From a checkpoint of a small mixture-of-experts model trained on Wikipedia: vocabulary 9811.
Below are experts of layer 4 (counted from 0) of a mixture-of-experts language model. Rows are named router (the router's row for the expert), up (a neuron's input weights, with its number), down (a neuron's output weights, with its number) and show model dimensions 0-127. Each number is 50 + 12 x the weight over its row's rms, rounded and kept within 0 to 99.
Before each expert's rows: "mostly gets" lists some tokens that are sent to it at least half of the time. This comes from a sample of Wikipedia text that the model never trained on.

# expert 5
mostly gets: "sson", "owski", " ITA", "mann", " Stadium", " producer"
router:62 55 57 44 62 49 50 39 50 44 67 64 55 64 78 64 68 51 43 53 49 71 60 32 55 21 64 58 42 51 28 51 79 54 52 53 58 50 37 36 55 55 51 58 58 51 69 66 72 60 46 65 26 55 50 56 55 62 77 50 62 61 24 56 42 49 56 68 53 68 55 56 60 58 46 56 74 28 31 83 41 39 53 37 42 50 50 55 60 46 53 56 48 43 34 58 38 47 46 34 56 44 50 31 38 40 46 47 41 31 56 56 62 34 66 49 47 52 46 60 34 50 57 66 55 61 47 47
up3:46 44 51 42 73 56 49 16 46 44 45 49 67 48 49 57 34 55 32 42 71 50 44 48 35 44 53 55 44 38 49 34 42 47 51 61 40 64 55 77 52 88 34 42 79 57 62 71 51 27 42 47 35 43 63 50 64 56 45 48 63 70 28 60 67 51 38 60 67 34 52 56 53 37 47 42 70 53 34 47 59 62 60 45 67 50 71 52 50 47 55 42 48 36 52 32 41 43 64 40 49 59 59 43 52 55 59 56 44 36 33 65 35 56 53 61 49 58 58 73 40 59 48 52 42 46 41 76
down3:44 40 61 34 45 43 49 54 72 37 49 58 51 57 74 54 51 56 52 61 20 60 76 73 50 64 43 50 59 51 30 51 70 38 20 78 46 37 52 42 49 40 57 45 47 60 31 54 51 34 57 57 52 54 50 62 64 55 36 41 27 47 18 41 52 68 49 66 30 47 43 50 47 47 58 37 33 35 23 61 44 48 46 46 40 53 50 51 49 52 52 49 53 49 48 43 37 37 48 65 49 29 47 48 47 56 66 44 36 31 34 48 66 59 68 63 50 62 67 45 41 38 29 40 63 59 43 36

# expert 15
mostly gets: " approximately", " located", " km", " miles", " kilomet", " surrounding"
router:60 61 35 37 54 19 62 53 46 34 62 45 58 54 58 45 50 61 53 53 64 47 62 43 58 42 62 64 42 51 50 51 59 39 45 25 40 61 37 31 50 58 59 58 67 48 52 51 42 51 39 38 31 43 37 69 41 37 63 67 53 51 25 47 30 59 39 63 58 51 55 46 64 55 57 36 56 24 53 59 43 26 36 47 64 63 71 55 69 39 54 61 53 40 60 43 08 50 45 47 59 38 59 35 54 61 48 39 53 28 53 56 63 45 70 44 59 68 58 62 33 27 48 51 54 37 39 48
up20:75 49 45 61 47 38 79 42 58 29 35 53 39 77 60 24 61 58 71 62 44 64 66 41 49 54 40 68 58 62 60 59 51 38 46 44 38 61 37 48 67 55 58 62 73 49 25 40 60 46 48 45 28 51 35 42 46 43 45 58 59 46 31 39 49 52 35 39 64 51 48 42 54 46 58 55 51 42 52 84 37 36 62 65 54 63 68 58 76 59 41 34 53 46 45 56 58 58 47 33 56 57 43 54 37 41 56 35 61 49 69 46 51 42 40 34 49 57 65 65 36 66 51 48 26 61 48 56
down20:60 37 73 64 51 42 69 46 73 34 58 47 46 24 35 47 56 44 58 45 38 38 65 59 70 48 52 29 52 48 54 62 79 52 65 56 33 44 58 51 73 67 51 41 55 38 72 25 42 71 46 66 54 50 27 44 59 36 67 58 52 57 43 28 45 55 57 68 48 42 46 32 47 59 52 36 49 49 57 42 48 62 28 52 36 53 59 46 41 55 40 55 43 50 48 28 42 47 71 48 31 37 51 55 45 43 56 58 63 30 50 36 33 51 72 60 59 72 57 63 58 52 56 36 36 41 39 49

# expert 4
mostly gets: " was", " had", " has", " is", " been", " became"
router:56 54 46 51 60 32 59 40 47 34 55 64 52 72 50 46 46 21 37 46 54 55 76 53 39 42 48 46 52 63 38 46 59 78 70 23 54 48 58 46 43 65 56 46 62 50 44 62 44 52 72 50 43 46 35 60 35 46 62 40 65 61 52 49 35 58 64 71 63 68 56 53 28 44 59 66 57 33 41 54 49 61 47 52 56 62 68 43 60 46 53 45 44 56 36 48 11 44 62 46 42 40 53 30 61 57 48 40 55 62 38 53 41 50 72 38 41 55 57 63 39 52 78 67 54 65 21 46
up3:50 41 39 39 56 54 45 53 62 52 57 37 32 41 57 47 34 40 57 75 58 54 22 49 43 55 57 40 61 56 40 34 36 59 48 55 55 58 47 57 61 55 44 52 59 48 61 43 49 47 72 75 55 56 39 55 56 53 81 50 43 77 25 52 46 53 48 68 73 64 45 48 63 39 41 60 50 56 38 68 39 46 35 51 40 33 42 59 17 64 78 65 67 74 55 55 40 54 37 66 47 38 76 58 49 33 69 52 53 50 45 59 43 43 69 50 46 41 68 56 54 54 60 63 49 60 56 60
down3:51 56 53 59 62 61 30 35 44 40 59 40 37 36 53 44 52 35 40 66 70 44 36 40 54 56 45 66 25 29 48 54 31 51 55 42 49 48 59 65 36 30 61 34 42 58 52 39 58 55 33 27 37 44 52 71 22 56 50 44 40 46 33 51 44 32 45 49 58 49 56 49 45 49 57 53 41 46 54 47 38 38 69 54 42 78 49 33 64 74 46 57 59 77 45 57 48 43 56 44 57 49 36 65 51 39 31 53 58 69 42 53 38 51 56 64 61 69 21 33 69 28 58 56 42 41 46 63

# expert 3
mostly gets: " You", " Your", " How", " you", " Me", " what"
router:57 56 64 32 54 40 63 49 48 40 51 49 67 66 50 52 55 31 59 55 61 59 75 51 63 43 37 64 37 32 46 43 59 49 61 34 41 68 25 48 58 73 40 61 57 55 33 48 50 37 53 60 45 58 49 32 41 40 46 35 69 47 43 39 47 61 65 45 75 43 43 57 44 68 37 59 72 62 49 46 36 59 47 47 65 73 52 42 37 52 70 63 44 68 55 54 39 59 41 41 70 52 68 52 62 66 55 18 48 39 48 45 42 54 55 32 39 65 75 59 66 30 72 51 63 53 47 43
up3:61 71 56 46 49 28 54 52 54 43 62 54 53 68 45 17 66 32 39 51 67 53 51 72 35 47 31 53 39 51 30 83 54 47 53 59 47 67 47 54 53 56 43 55 41 62 60 65 37 51 78 45 47 70 53 48 67 56 36 56 47 34 23 41 30 58 51 56 70 70 37 44 77 62 47 44 46 58 62 39 46 48 52 48 44 41 49 38 62 48 45 58 53 72 44 46 52 67 40 24 66 59 47 51 42 47 55 51 57 56 37 50 59 37 65 60 55 31 64 40 33 41 58 42 44 46 43 38
down3:41 38 42 44 62 40 53 53 61 53 57 51 54 63 21 36 46 57 51 45 70 65 38 28 45 62 59 38 51 68 36 46 46 53 50 64 42 52 44 56 66 35 58 75 65 64 47 36 57 40 75 44 61 35 56 52 59 26 43 66 57 21 55 56 50 42 47 51 40 42 57 46 45 64 54 40 60 25 67 45 53 49 60 42 43 44 51 44 72 31 43 31 53 65 38 85 65 75 50 43 44 42 53 51 30 43 57 61 34 51 45 54 44 61 62 54 55 24 52 40 46 35 33 56 49 32 49 40